Below are experts of layer 8 (counted from 0) of a mixture-of-experts language model. Rows are named router (the router's row for the expert), gate (a neuron's input weights, with its number), up (a neuron's input weights, with its number), down (a neuron's output weights, with its number) and show model dimensions 192-255. Each number is 500 + 50 x the weight over its row's rms, rounded and kept within 0 to 999. Numbers have three digits each.
Before each expert's rows: "comes after" lists some tokens at least twice as common just before its tokens as in all text; "comes before" lists some tokens at least twice as common just after its tokens as in all text. This comes from a sample of Wikipedia text that the model never trained on. Tokens count by the router's weight.

# expert 7
comes after: " |", " ", "|", ";", "1", " /"
comes before: "20", "19", "1", "0", "2", "18"
router:493421521588473484458535486580454498531458445477462455445473525514451491532508492571513534521560577452520487436523506576448515543572544525514501491395523548470486448544516537495442546551395449
gate0:526537536535504519488492529450408591507513483525557574392456549422413481519471504524507451461468490521444541440468600466540538519595566589508467528455540521503505481458511481581468587512588475
up0:471460500611582545437521530440487502525445482543545534493553458576502469499536496403507399522522469486515457598619514484533540440522440354517472487388521534559481539499462541477550493475449448
down0:470474438450607467542493515506519576481395441456577442486470464516498444454414385576561498494581507477569519560531553420508580570471431489456472473483465587458452537488520544585495491487449410
gate1:496584486456458445530476470528568506556571463447542491503451525522518503490571583523509472454493617487512443460503496597521518479562553549485521496487471568520510500543574524506484489489419447
up1:527419449548568614501467519559458501466519487444553537489554477465515509555570419478500551527494432501516618487480508497485453404437500535580576474460494465558429456500425469455481453541364532
down1:470507533476462449432469408503466500439415469540552430516443558450440554496584564485583552544539507527505543482534459567444477548571427500466505561552462545554356423480407454545429539583531489
gate2:482386481459455464479509489553546500452396439563510528511530490538467507451516492541571500569527585455395565505486519478481495531539479572534530521510480552424497456521551503538509520488466490
up2:481596444475494497454445491497518466580468487514466436519558496450580536494547491522519488493588464490465488459577543475534534442548503601422524488536441612418507521379496488507412396434473490
down2:532442469449508439535433404564557492496521441527482430499507454422368547470546521495573532481534490416539452498533479458541437581474510425566407536457474461598472505505461489521550457527552536
gate3:545548425491611433453498531427461472493479443562470587406428502417539649487390413592525597412470478486435466504472582535525586475526437497525510507461562552516442392524463538558436556479444526
up3:456411477542591502538507522559610522496457420557408489511455590526546474553515595466414461548434516516529554479443442542531483515511414492519514432571554481523516486450435549473519523539511543
down3:485549499531500535505496539527466543393530434403497515450499481452530518480647576516578411550510520536482577471501458470465494451478472504503554536555498514547561557481466513468474541529526477
gate4:417468478387455470523555454515482471510543457512417518497514409554453518431536508563551492462420551563579517542566516513557442490531548472483507559482418538490491524433552503491536474494371452
up4:406532534513458482460544490311524446568411441603533508460500505414474568629438468546551562552499507466522435547473545547431480432433514568605460524443530540522526520449470471458530534490584505
down4:453433514569425583459592567493543567496554467491522469449497466567481507455474470517491489432535495565431470435415422535471411534460475425612487456429507455474461555509537493568512546521481449
gate5:530552469592445449567516493610413567520467468481506481441528569551493487565486524535580474442483497509525542501444580581543533639494567479603470468479505545452471479528560418595473526556450510
up5:450511492533522421465514509517520545551475531461460476495453551526541545446559517564601476530544436435538467418561413541425433474544446374571463520396462438491542504466465506391530585516574528
down5:471533515506506541482501521487479551469553676469451498420438489452446429498592480479626444467509457463538549387590512582452412431544474461482541386576502506536462585529478528490516556544447573
gate6:507447576510436571542420522532547435540462412536521510512488502540426520609487484513540440502416530468458481569477524527477498470566437490466540407482527556511510577528443552458540424404452451
up6:544548427554507460393480428444520559526437532504491479496561519534489435453504520475487490503443545491587558510475458453574576563483493482547505529513447458463514452530493519517490456486529477
down6:510542501516513506424461527491601596516447479521517534516446598553494529488471445608422573577410530444474520490542497436433532469489511445598506546483431456421426417485514503489551414447503460
gate7:512523588531536501570457481558532516514516493463519459485530496570521421541514574444509470576586519501559561504476549516532537441562407496469574556511533565489506491626557526489456479496519504
up7:508500389510573524534487438502606572432518507447478564483525538604502482532508526545544494442446593527392323389458492531418484445541564548504514552475518503389507529513524571505501508504427494
down7:527545523502526542529537564525533455435540573497546545502503525526535485520584499589486577586497522575500560356496523470493449499474556510491467439469567434512525498507479528492602468461443501
gate8:472512457570617507493509403555506552519545470461521459498551625520558426447463520577490355509497570537553488586472587506535511485529464448473594497489531560514464487439545480498490475496506495
up8:459482526504509478420542449470519451453455486414567563476511527436430565570588540576497467495497515526485461487505546515539406488477422538515503469482460572529542565589550514543506426524467528
down8:532520465592439448500418502491422477535533553478531401525578410523569407535574425558438509474509482481486469516474474449391467441393506513442525356526476578510461527490478490540505517508454480
gate9:461469538522522422457563565509524497498502517523545438473563476538391508443512547475582500482500521553470475473483540496441505549477490482437425620408452496498514493474503528494487584409434553
up9:455418402583553535438506481406442428508541546501497490578417502529387500513517506496508604436489515524483540447551498508525553529529486506481592635520519522516470467462512573462479528458566567
down9:507486503486491500489516436518476404498489474459506480460536422466488463502461551457551507457585403424515508493465506435428524519485500484518444518560513550486439504437536581516441477464557433
gate10:541456413446491576485475504529510558426514467499522470545488494587488475478533423511477497539552475497549509448452513562430458589533468422521436476513501538563486532475609551507440488572430511
up10:580551482518525383503479459546597533430564368459601488560434502471502522459576422464466578481545548522499614446446518584573519500517540512471555482533404445528535577505486503584434465505492553
down10:539430578526425600519551559497509441472510480504534452459508527497530434596461500476515546509475426513573532479407515531470446513505472473622520501520476577602507483482584609522481491477596507
gate11:539430446492526420483521498470578590506453440488579435502499488432488528452492558518555512472496517529446571490616540590516464583589453511519518546524443410410479469480586617534478417511563516
up11:430473503516509433561554459440473579521515484476478468466477450562503451442592544496574483580493482501448564452516462546521543543444473457517472495458466440562482508542516407522556552420515431
down11:592515572536536453530458471454507575482548423526601494559494543513501516462548559487525471584472440526523470497520641435521531524524493475420561535549452464492494523523450499453488447502614476
gate12:451438519416453538472482547593371560464532649498513472629530535547493464507505389581531455585493468510475553478513472578405543500505427403508464447445589499540514385503608593527586546529527471
up12:461453521548602536461448569464502580544415535401452556541562494492565555588485472434567517503486516542504514497551559588548454596513465496491501467517510561536524421528512458490459539471498600
down12:580466545421529578420498437548543498563501464478483528484449452527467441480470505476561517505506516577560443495566498486500545483498634456508494517454578555529482533597472608381567513518572555
gate13:535476503471479498572436503477493528485554389521496436612501462547495462522520582614464531474512457417504527466534507501424439527519578452519519464469425528511543516507553515470509518497500483
up13:546532448468418572548485432466543530453482475415614479501385509435476541471406505483483430546570527455520491465523566542492423511490464540528510525476485438495492488503574402496461590565568519
down13:412460534531470438534512538479487521490529508454409477503498538482526406530535495442485393524402477507443442519685472494584528487537442396512453502525490494559466519440438550546488484527493529
gate14:429447489527461499513499390627503413476502449509494532439509490531562463509487470518479443521544636470459459506504440487496480515501598467500534553499483502574536513532397591511621562492528450
up14:504397390558414523491444546488453523513478471470565568605469454454518422432455449503514529527499396525443487471535524436493498464538472519507526462432488462443530510399392545484509470474387504
down14:489517518468419522456444533518534511538510497464450482519489501447463502525505411576453429458564551531571516480425458478471613484506493547478550463381579487512444525516477505456516577501444450
gate15:501497486557529498545503489466501542482493481537476425457486432526500480539536435608472548451519567516528558527485471489539508628534506501527463556505504583495522448474591479505496494550411509
up15:476581446495463496465520503520539511532516518484526560500582483538371432488496535463398437427476472531552535500443583465521501543566356509538419489571529468515550503498397490515459459558542534
down15:533536538425517478489544506542520464527554624445526566501561507458438533453425499454440481460464549596481572508431535494422562555492603540447463532503438401529508478394522466594579496530516485
gate16:552438488522485489564498503382496428527431504416483434421588421455559531452518497429493462483476474470446521587496531559412444523510490500516491553476615415508478452537475494435489467514476421
up16:460497506513508484481483443518518530482429505468554458556556489578446503519579494402541434508480434510472560554462462448494568530451580526454454523508510511511471523428583467564485500478473589
down16:577376515498515472462494531561480562483566491505602448438420483531489495518500578460491498444505485567511466547531497451626575526471520537517598530420512492510564543439494545471553526557534540
gate17:411479462525451435522526439440490570462409448454411568564601548558491511513492637505452529609584536514473474572492537472433517450518524554479501495549515492511492664515575507507523605536474510
up17:475460541489531432471522472483503539524568475481531542536443584533466587455496571549598457474465502503625560540498554523525527520507553619561525526587488472516442499524587628506548480469544466
down17:549527487536550499550586471541508480502517503493568498546530562499460488496412512509505452500530425486514540502607525507507596473398512494515572545495476518415418571553527456518541519381470402
gate18:500476562454398470545597480525511514420409469434533589523573503532552438475592509441501542533520494487525514507516607521537507449428536464586520543511590465566575478460474508487501458585514524
up18:522514396585615417590509554535430540503565538556478456467475440583475542405532532469494447510547500442596448474515503549510477596579498518456472375454456488481524514474577508537448592474433466
down18:462464457553506580447489577533547523539555397476479421505650566501535544499478499575445490524420507533464491529514434553551512458579516503466529496583611525490475522546465428541515493516466498
gate19:497507489414430505430487520363515506525504444563526468508442613606517519476527447534561491473539535477464490437496496507473495373518480441501526502407528525498517409532556403485498540469468542
up19:593625526591479485532423514523602502538498520469549515473471475503515432553526489507428462482507468565568491545429566453458461432419438475561530586518535470573486465492472505611596436593518509
down19:516512582438518521482458460450400531568485502466464411596500505389432342468549533536472558529549496509456531434545466475586453476548543432502571489503567579447517478469515570499432440463478478
gate20:416560561538537440597628509462505591645581477499599475521566515468487469551518505507470497497481607508456475601553486487555539388487447414547518524518435529474501423424485538445516525525382511
up20:534570562565503457510491472478486504570477522551506497408561527519533512570419536519522473411485557538406469444493489452513480657485478416496460501514516595554548502499556526647553556516406470
down20:587475569499455520472523463446459513453517493522466524604506554479527507485608454501536509447497496537461409480512546521530469484476516431458556542420461424461561463429437460451593488474503590
gate21:480513463503478462509542532446451495514502580497381564533550657506423511505461494507424412473501588619459545552400511459513444438506492514567536493532565517559523526487486486493515410448541600
up21:542491593484463495472433475469490530499434527493474449464626568527548533572560480484540464519417496579515385453475515509510484455438540484547571592497503425479484420521440508474468460498454542
down21:513450428512442472450469527595454490525463514430488444579407487469520392520469524617488576438507479559438441517478509489483479447527500452494582470482466470433588524442498625417589479519573541
gate22:541542620459594435506522463477518457575590483473515500430431462557525526460419471408471532475582490478428567423486509475488507443472480425595512460556483452557494435408543531439526503441515519
up22:555461501537533507462512570414471455468500493417417445437573470460509559571565484588437470517437546464470518464461496484501523422555532484478425542488524444528595457500550476554507585526506539
down22:428555479556597530514495602549587550530551498563501421538483525463582518381469490512539541461542530477484514558495538468410488579456511464564430418545494525593570537469472492465503475470493541
gate23:469463491573532559510445473515507524513482543445572413550522438513553558514562495475573589476490430494444482542572571501417534525520536421517510500479571528537521423422523529465521480417489488
up23:545475389533573499466495498554514349494554540540501505485393476567433531489515536405439434536488528506500450563419476538511390542502537481554530523505471435434498582486473523644485570467540567
down23:473628528496556575460481557469398630508511445468482470540409452586491499445454459439530470442388436552417425493395426524534483409570497495427438496511425497512489416459496478557475470509589521
gate24:531569526474499412631547441480539501476521511472468499553553539568516504486461496565537468532491560418563516515439449504493484489482478538485406462445541473534475510494463574403441484477511412
up24:574451474486560503524435554508484529504464559517468533453580514521580496485454499495488477556485558507609522456493502496566568631505516571556499540528436544519436556543420421416559515458483500
down24:561509437514515412513501614460491446493453521503512593488504493501421463555525432546450518434440480550550509513448435487435460507608389535487608493414594518544491462490516424518543333576485457
gate25:416601489509471581531545441564559564511457531390507497486479574551481533495490468565413476531553544433450550507466502512532497483605649496512532599513442452502537516507473579567491477534547455
up25:567459490551461608455511527547536553373539463515560505453423527589570374441531480497593449488438432452474476499521532455451569473478540542477488490431569532457514536450425445380452528481508493
down25:535417437548511486452454467517481571472551483470502524529461437529505531421571536499504489480536528511525475513611519448479521467533445535609573548560539554471547531410444438506482551503489435
gate26:543420506440584465501460473480550453455449509577450464543536494468559535549482586514516501451459480393548512547544556453413502491521525474523472604483561476483495444472403541513556532472538510
up26:543508556512468460427442483592510528487580494512405432521496519519524477456512558446495528440579451523486560518488528548498536490546564579454609552507514477531459526486392554401479551533421404
down26:548500536445544318460428477477529469541431572475524468520486496413452581558487492465496460462432480416564462470563453577498434506496587613483554444416492480463548414433511483499509477513536610
gate27:461532490576546460497461446612485496551462456507521478473401493532457595525452484459530537488510482560523445546450557487431532459519567558531485446481399477607519475582442593459523505554413502
up27:542453492491524559526566481534475508570584496555539555515467388575569501547460586581404457508461503565513488429500514488586450326504531466539570519571417515448453552500503442393510581518606489
down27:466532553455530535498475473456543479509651564554551465456563533467584467455495515536481409459473430455523476553562522495532631422449485569535484492570499494446476554434609453512487423499426566
gate28:444458566562509522497551556516523561471485476526476551474528563467490489547438527597416600463534481486542477451417500543548515533592521489553513515492628569474531517494613603485555557537491430
up28:511570467413520448438456503484479581583495537468555383535515498530537482452516422553555576530503456532480533545479538479446412546547403610578565506462393577582563549524389556502410496388428453
down28:484506567484498604420513581551507517373471556550526467522498443528498467508531548466526619482493571456449521514562516453484557498541535563533464571537432433519582439510461415430506546506597522
gate29:491483478510501547525488462396440481496421468499482384450516443591518526452534524595576503472606424442537537442543460530486542594385436445448557489501461523546396459605586508508561601455498568
up29:569442522462429505424547450561514443651477572532559513446611450448502544435435494470527474397506412406506536514471345567556606508497504551536463448643486434594452526484490505481557525570429565
down29:476496495468518518505453538492453535496480418481461550536563508444423436537458579433437485547588486483515488506523478467535550451409432501655495505525488429523353366519471464501476534516517537
gate30:458512497492438408423542516486540510532574519487592490495511499339459469581555487506564625468519454579570545635377506526512443476538513432535448479532480548482575543559545502491527581531489500
up30:563460422490483470543476558468453469551455433486502525405446505538541525560534494480468513533577434428523522618458540538545477502484411531530437570510504524445500510504537420377540454490522427
down30:514591489431531397527510460502448465521461531540460466535438549558588571459597473516379592501461451471544468558436448483564496550495410584557561428444535451548516554504499583544448583444477584
gate31:487431423428612553572527506514460528504418481554437561461449431591517584471514550538396508547444501406511555505518429434461473559538487376582586519448564529517522498505418454482496463501479421
up31:617382527529578585503545435541476430516442512534411525463509507507610558490459543510505527512534507495513451497533472464519578497538487539512542477532548466390500529436504492592423476511501338
down31:533500522545435474496486592402517467524460498423488586468543487446521452532497527441459403448577529504555464456491547453471506509456584560604584546523559475484542428598491490603527558455444601
gate32:515605320491492456555530476627539463529522472514543399566474416554497514532502543503544555502556513484567560465548465471422458527485491515568506463478418529502554515479471504456577449605449583
up32:442440486438519508434512473402569512444555518441498479442466546421449453459499456517444440449476636547522528492576571545510452480513522446535408464576578527459473480495505605553545524480541547
down32:515644507438454542434505526518615490508507496509457450490484449395451488526401390548471536484441494401491441549543446527410420510529539409503388621473551500523458481502475452526566548512532427
gate33:495482541481507592527462572530492514401454499513534443483486449468474377422438489613390508414491471475507550493571485564509550459433527489550508446472515470508524417525491630572416493483462556
up33:538451424446538516485413476395462479409484426541496433507482567492479554459454638508462500542463546507515469560482494651456449495563438504468462526447462481557499528496537558470519548448481526
down33:510593530508517533500467553441518559433354439483539355478572447539561485476532494550397485630505553578470481521487421544538506572496513447544534548477465456599485549459503495581573454470471506
gate34:525512448469552553517401391471635491522484516444538504496425467487469367517439508451558486553572618555439466527497514504458558475550554526567407460522424479552550470537532465402501552527501467
up34:524499480550537537517422526454635508485535407412474548407561547482605389504552611506555440520491439510609477470480456491474582456479540542498455588476489490468475467504574545490524464485454558
down34:539470352494458475559467468488493531572519487460620542485426460478432459450523506558508561505531481493467512485588508538494499402551458507480528447517543410480552476369492512409563509384540446
gate35:415422494514442534506485470467418472444555493523524554621533526537462552440544524447545391512499446467487522522436510456515506545476457605605446534479484536509565472469575425513566503520485499
up35:427482587534447457469483486505474514522471537524495473441495518509466449461545525475462516503543481539408522539501553468533526478444554449489441470529565559529442483463412565464478523441567553
down35:558461413541522515442473552536509536572577484531495410503568436442499460512470483441416530486590459498442463520485457540584516461557470560512489457461378435472532550537417416519459462559540486
gate36:547465503473464545472544529514389448498507532449473504508511485469449489649470528552452507607579490537517480473398549472548442557608457530560559490532536493494491502529431475467516544590368481
up36:478478527559404556538552521433540416571483504468500528456488538554546567546487463492575412478573475447535525440409438517518588509488481406563536463506567465592557364490460622517622489439500528
down36:509497528524397443604539506467453488543589462534480463439534405543369532425522473487542508438438578490504509578437517506591487545427452528488531632547535512463426594550504484530507488500520452
gate37:514518388479513479526515507493415446546526438463450512469494470539559493470428475567451577464567572498454525519495468421466493523534445569551453441506535407528513467566569563485387628538514384
up37:536522516578408406505547442571533574575471494509469420546500581536434449530456494517472450446536485569508534472455429496524528486531493375523428462520551508563546480586534599441462456528447547
down37:549511483520577514511494541608426565490392594526457418473448484504571476524465467531532484494579501516507417460421414472494511510471569418518516427490572454497505546552582596588525627492463472
gate38:489572559518583557484464478488551503555476531456521465583537518532490505516502549567592478553535526479550511455509461558428482552516509539508453485477417481514525464512532607525523500511508515
up38:541426522553488485441588536540501417482505401545501508489510498402483562564422502485534463504467487485570518527445565426523452460503480501539462424409553419459473398472535437451542431500513445
down38:471495588455503464544447439498447481442524436468567510488494455508476564494537525549502583489515422499414507465434564464514445429565540482552493556483515494569440572569613512452445528447493490
gate39:527563494513528352449431476464485513474462531601516596469513471518516511441545516506479497481531524540481543492552513508560541530530532527512554482517506518485483492478540475421492529574492402
up39:482509400603579418430527514534440520529496479562532467546528521402466492529443440474449486443448486448537473474487503528489486467495501545407492439497524413441468496439528413482551589511449558
down39:440514551384451461567511512568457516534487475497366516538515481531495472512524440491487469556455538540571461489502521448516488526465563491547527515475486402562489503369551571636468518443480559
gate40:529504478559481578535479461483384552423437352491566511530493387454524554537585522511579454452436483416503460491490481488471405512588465575563573493555493525462529480479502557485460582519561420
up40:548514498418453504545520496457456499537535476544502482459501496501492451594615552521569582478545477453408520404427469601442358558505483438443574523462433423532485519563487522503482477485499513
down40:572510545484479464518545557528492532423509589552445446418421479434493458481495502473380491466503474485539523553500522499470569455422473587446495499448464490568475492527420516545382498445418482
gate41:401447464481487476532593505568489519448538554543459488506449559443497437502533472510584505526499480611518514532524467449557472474527458560628543490508504486488501465520615454478509580518467512
up41:470517425528507514563602550543557511466412518397539515388451514488494552517502484521551461525476446504533521501493484570548472512529502466427507461544454624443511504490505499508479530534487454
down41:518506462452568510465453592544510532481546695429478476527495563424498476484430585541474598475571530467412524448481468583536457482542570442450438512573509620536488529376438532428501423515513442
gate42:471435594646517575530520500542544476457483424553453535567450509472502500514458375564479469451455529486544513448489496506429481452462591583352461452504435544525482552442635522457405484471525466
up42:530482521446411553460527500457456467562575464535525460363435502525474401444574439521536508523480557500483496529479504384558585470608458530475395532583502468529484530494488473511571470541513443
down42:498527484531423515435492559479527502580518493443553502460443431411450438555374505554564473499578511380473506408482473440521536476487504497422485582479489470545540528395474496462496441516584579
gate43:577432414550553540459464565537343485444408537457579641478430550500417477435482480482547578559510531557569588615526528506599464475530455519481531512542573538496442542436497496510491493507478515
up43:504514512493561400485491550573464530373484519430494596464557529529577500591550474482583495517569585513559493478484523540481444523457460540477500511477584493550468432502519436399552459448534467
down43:446509480495533422555593459525504562461471428457482446512537605554449431484516446489537544486570462481443558492410507434469450570484530576477569505466485512516605489579431377475549424537584515
gate44:497526412499539573511498502489544542446479451550563510492522531528462597380557459515476525449453523399483519515579503508605477560577492525557446468464496540455435544514409539488515495547398482
up44:441497557500425527429479507535494477523503472413525534352543506541496531563483512502580417493543484476508539467470408550515487504521513473512509575522365503477555548535394446535442492491487486
down44:515475591498545478532477477424437596497568420552513462510473479547453480480428445513572517481440488515504454506478575563440495437507521532498511440464504453493473533462511468447559491442537537
gate45:513513437469567584511518430497527477590486513512513562489464579470497505512456455529538530514530412500448571485415421532506534464498441469565465494532442568488485488530549410479535461489536560
up45:573483510468506421516495475560462580554473518415438411547420516431545537510515488510459488545517496440546529447557506585466361567500478426393482482493513437489526509488506434475534498481472510
down45:460464451529506500503422582524537543501490549477484424553524548471460524563489490533453444469485503505466573536513482480399528582520538491560509465476445545525517504484477508407502572539510482
gate46:559547485569579510466529473488488461571530541487369443461534505521473507496515564487574438502544536489514415522530423606376516392549457544553508473503529523511464374536534541497554482452527511
up46:498430521383475563435502600498513482489544504526519496519439503423518389483550478482478454492497496539419555557504483413485518545525498496461446423441521512585483474372559481512447560483416534
down46:484509521540474559527458529360453553636520551466457459571471481410531464546491521537470500548463522529477418493517564529582494551506520494412450583479619532489462462572518600487596468541528491
gate47:440503485509600423593506509512521469557495559490506542531561541452450601454498488450484498387483612538606478485580515476513462455518464596424568499507552440443620478424554537496551480560473453
up47:594504470520536504543504469486540528481429547502530518480411470519426537481507452490468445477487534495487460483492514537452476546482501520475494479555601529523584438540484554555421463595432520
down47:552510590445548514490490430477506441433508491568569480491515426418435508445462428580474418523419454498485411490375428510479381546431509509512499508572505515484528421497459449480477555566602471
gate48:498559480477497467462432486421506520491494496419397456404534565544545448436598501566552546537441513524448447542497571505565489502550604479581562478420487533435504439542545544512503576566498518
up48:519526571435499404517506546431550499460573504517521628550487495525544487510538422508510519525604526513465406509527527444474435479518527457508414534503441359630419537434549520514456484552479432
down48:543487512523602439655491461541524443481496572498522563531637481481438531491481480389542590546387484559444399529550467473488500519510377444481512501435497501475485584525554574495523496536516437
gate49:486480429539594448486462463568416479480576557527485478434475584501550523527531481504537509464486569582554452562443505487490468591477468445498493476518529529504521460488502523581509458571568517
up49:557495536482548506561466567519495501569481508497533472494490448492513584502623512504527540536486501521506444479484548524479532531507535596544519528566544549515470477511529592504504527602445466
down49:545606525538552458543570498516540504512554531469561562494485521449507534504425589402550481443510490525408481528547543434543543476546503474451453470461464408491469498483473441489545437542543555
gate50:471511576514437517537433526460546490436510488488523460463451465523564505525510459450600666478503520457482503517466502472463503460511484453493527512532629529510458468528552447523519464537539408
up50:572419510412506451536500524465402483433437546447607518526496520493477508491486508492534568486509544397531372394584470461515481630627575536438490533496532509444519443511548497490511478511487426
down50:598467489682386574518485530580497448583491507511585594431513473541514509435470481450511588477528505496483562575462429502510494469509535427466472513479505584518543494554441473445493500496462562
gate51:490466526575402386477488475529538517446393432463502412465480554445562512484423447537498510556444535497478484517512397544497503464572513475608499447494630608442548468515462522526490470611489602
up51:627566515529523510548567551442471464519465485381515572544471529502463569511555435490591590457512515531491499494448559393495477496429493526416495414482470573454433503494426548477423437418379474
down51:581528500495559566406544518469466539365423519577518464605480496523496537545480507357474482509546543541522537569614519519559508477473490520525509398557458443548519465412473520472550469495454466
gate52:575548505482466429543571468450482488509398427489531538504434469424592544441606494459474487532530531403415549488582518504443527498558546507494537528513589529490491459514566575576515549493501529
up52:569501561453505563523507516524503524573430526493445490569600509444494461536560435583466532445493552484480544503621505533491568424484454511445546487545608528476584486463486460509549599436490495
down52:461479589528447486517510466493443465437483471454546483570451444448577506493539517478614444528470510482476509608556588452554512532421491503503524546363415498474481529483483402504551407473555570
gate53:406586472527461516496473520609573558506498490482468491571521490491489541544561487509510456475577544714513462527495504503457553530534396579492596448529540435444541529553514530569531460452517581
up53:487499428441586452562507575507596468485477463533428470495553470488449529558505581431588447616542526467514502550414459551557602479521539492506515534518541543497503460430495547459528515429505599
down53:429549459414584484501466461430528456563459536476447609465486606525487560462490577472459420557605471445481517426451413544588490475446490457537483492587454472523459509461503562517484550614496612
gate54:471546514474472430472623511508527487534456462543504453533527508526496545491542438541489489544403559457422521499495533596587478489511475561498503514502512488536485537535489502481470595533419546
up54:462481474530567497518500430479598566499498466585565481556608497469474529491442490453562516448479527505528496494468500504524474518427510532515619579506494556465497470418367476464431450470487479
down54:593504532476430450556495509450500474477527481467516482509534415514452453501359483494491482500508552598527450550412514618503548483441553573582582520562568508592447451503467555466562446530543456
gate55:509451425558520430570443495559505573521477363484582449550399486548493511500422363507498577433421526495533530482461519501567480424474546483501521502442460492436500505584503415513401556551561502
up55:500475529548472510523466487494533531490515497517450397521433429386470511551505499530521453508511519488574464570486530472521588550518480468493432563501587593499538505508520560517501508555531399
down55:538548433373473435538545532434555520474539550507492536597518500479462518466532511509463504497553611456468393479631434514545539579482423513605493569516496405499464479457372514590424468552549550
gate56:414483506420499443459537479554490448572531548502374438521658435464529491516472441502545528561523572568406417536495479512507412503538523517529574568432473556555542479545542565436444536618407463
up56:501506508570532473465455514536516565434482498468526524424516535448502534481497520487585537540462584492529570489536475464398388475519423498451525529545321529439583459603523501525515594518553491
down56:463522465535524560442510503446547526536462592441397465494487517536457531469516491439585604478551483461565439424493454470458496533530426544514484508561506454569484509487470485550431526521475527
gate57:516572486484560514489530501438526507498546426514486527592406458574567462418463547403495470481499516523463473427559425541432546555564471484557513560524561462463516461513474506444491482497548477
up57:443473420429427495512550541503479533578521391529452556536506540559532551426541392568536481455491456559591463545463533549539456510438530471561482501525446469480389534514477491568482574537455515
down57:467522498480579425569524516535396358430522566437451462562498453559534588472532472477569504593535371387478490492465592409553535536457498530572491525445518581540492559583496470446388488466487613
gate58:492480419481482568561453436489538445502511509518531472397526454433534487505477553525514473546477546465456564402611529525466405442495518479586427463603553521444616409529495502500448564396524442
up58:492529533589616503467508500501547509520455499563482562462490475506515489541572465427419532535462512488496487457561465602570543500513530375474562501449501406557499574447573481528456546576409497
down58:445515575463459444526529431438438565561455434498395456492465500472488546511541547487547422566475532557450500455379486513561442527466415463436542314438495495516504534536576487482441455490566534
gate59:452461387477535501477514526615446535508444436452512548575423455430463516513491422509537483531430424536515485559502489552402590448564503549543499474536557436510550529556474466456524439468512484
up59:517495567367476418519504523486409489501534559522494509518608494495496463491428477426437534476438470499551524583461532409499583561462482507414499469474500494540575534512500454518478435527483565
down59:534549501536382464505516467573562428516484484502504452526556493517459445476537507528491481467562507468517533461466522459584418614471496549413468590500506428527450458387604518452464436498461544
gate60:566519383517537561490482473492495501374438516466511453503447458528364543457512445527573544581383527398512487588464535521576459569541634462519520452411472529483493550475503577378406530564534543
up60:468447548485499487533512536509482508528662513425545484525435427539536513515494458449595553462562595552455549524544502461504572473508487547507531519488486494523502525565455507471606504551519467
down60:481510466479427542452529460510501534354514519453517599511436478559524516510509544486478502536507510474555517422507530511551479469475430513548514617494502518529450452545512476506504492548449471
gate61:495477404414519484549506526614596540542445527473576492519410475380545530529562518574548488561485547493508471519464556463467478422608548535461475560542544397476464471501434617539417534447601479
up61:508508597433496442461477531515525483429548543445528480525426392420473543584522512458425501537548529456522545467448410547480488538438508526433472470399579495455445558498501414489469517528524471
down61:483473657544533428512453511507471520515471496583449474483440490514452452444583568485468549588545469444461409523444575466427505478602542518461490451549491543592496592467480446435489420465476445
gate62:497510463533548508497584451464483528530391481569477490580634470497458493605503506562426457535472465505463507491421608519463606471514508518544532461529445558478580458465522555565563505471441593
up62:571446331457593432549556491451463466499532525443510624512482456501503515427470449466465471535528488464510465477400467543474506521541580518553465501549483506507503475435437443535449535539407448
down62:567450474470500522482503511530564429515448500536544511464606506491446406539514514525429555433593482421570511511393523480543435447527376440514476564490428501492518479507492415476446528453557553
gate63:514439401475467514499422426484510593473512365427517525480587564433552555465543486544492516495507502565465575426563555499377491527489489558501502544421454455445567488464473420410497479494548557
up63:476395592379500433542471488547412459540515538435514458439548504525562538442454488539527500447441483530503440498563476549529529484417470580557516542499512429489539395485467515460571523446508354
down63:415540520456535537517612442568523533419481429531512467410562509470469528365449430488525466408462456570496567558526481513600454540487503531447489562515523475494461533477458581504547451523480494
gate64:501547394435520491506449487514487462507554494475554490520462506501427524505480461639523481463485450527533487491495503607546519477562523457557498509443482476523452453482604524419439500465463472
up64:559527506509527448478498601457490507448483540421457547541517485502465438498441515483529511503566470511493447382490554530448459532531501540548503379538360484522532494520503434453516611508502569
down64:643468569464507445509557495551409376455502540476532449456420451422511436494385430489568490477476551516488487482384598445526617554474519515457556596426515539417428446537499507496523503542453499
gate65:513540512515486526458536518516475428492423411471518505367513549516537627461621495394563526515508579566487559427475448498490576475526485538482485503433576575470532591645475525440496488481509487
up65:549522487427525473416470408559564535528592456471434501560539462544459477561430495569476543523460578575479511498563453475488433462566469506558450526570554531535505525516507509486432490434417489
down65:532481477508435548539471502430502445520479525588561488465535443574560451560444510515495471578503452562486477511470548445542523510490474479591540514584472559503595522435521597514492486470450542
gate66:476519478529540512452527517479535394463519448566451481445488466530490522556418517597453517492560428617464514553511396527487468493464497554515554407524467502469563474548584464492522461443418553
up66:541472457462510498530473518458471445540532529444494509471397511559431538462499398526466447548536528537480486461529469499426558529419589490565485485551485459549509473515506442492403521578491496
down66:469454540481490505495596487563466508468499553542544594414584453509541419444543407536462510564583601449462442563473574521527560462539496436472534498504484513428490492502433349450431438548530600
gate67:482551538524483444448460430516472526545383565519515503581520490510388467456511494462415500486487508528584572524483511508484450467561486540497479542527557547602494423538542493616567541475502406
up67:516411523461526500540427513650444483461495532503519558467598432534562571474512462425423438451461470463497571529453560515499492523510531586507515467538531545526529468516492528481459507570477601
down67:512577458497400454525568618481445486480524573517549432539556508585511526518517543524525487522501487409539651512466475468521479565526450545451508423458543491444552507515482475485522522504438461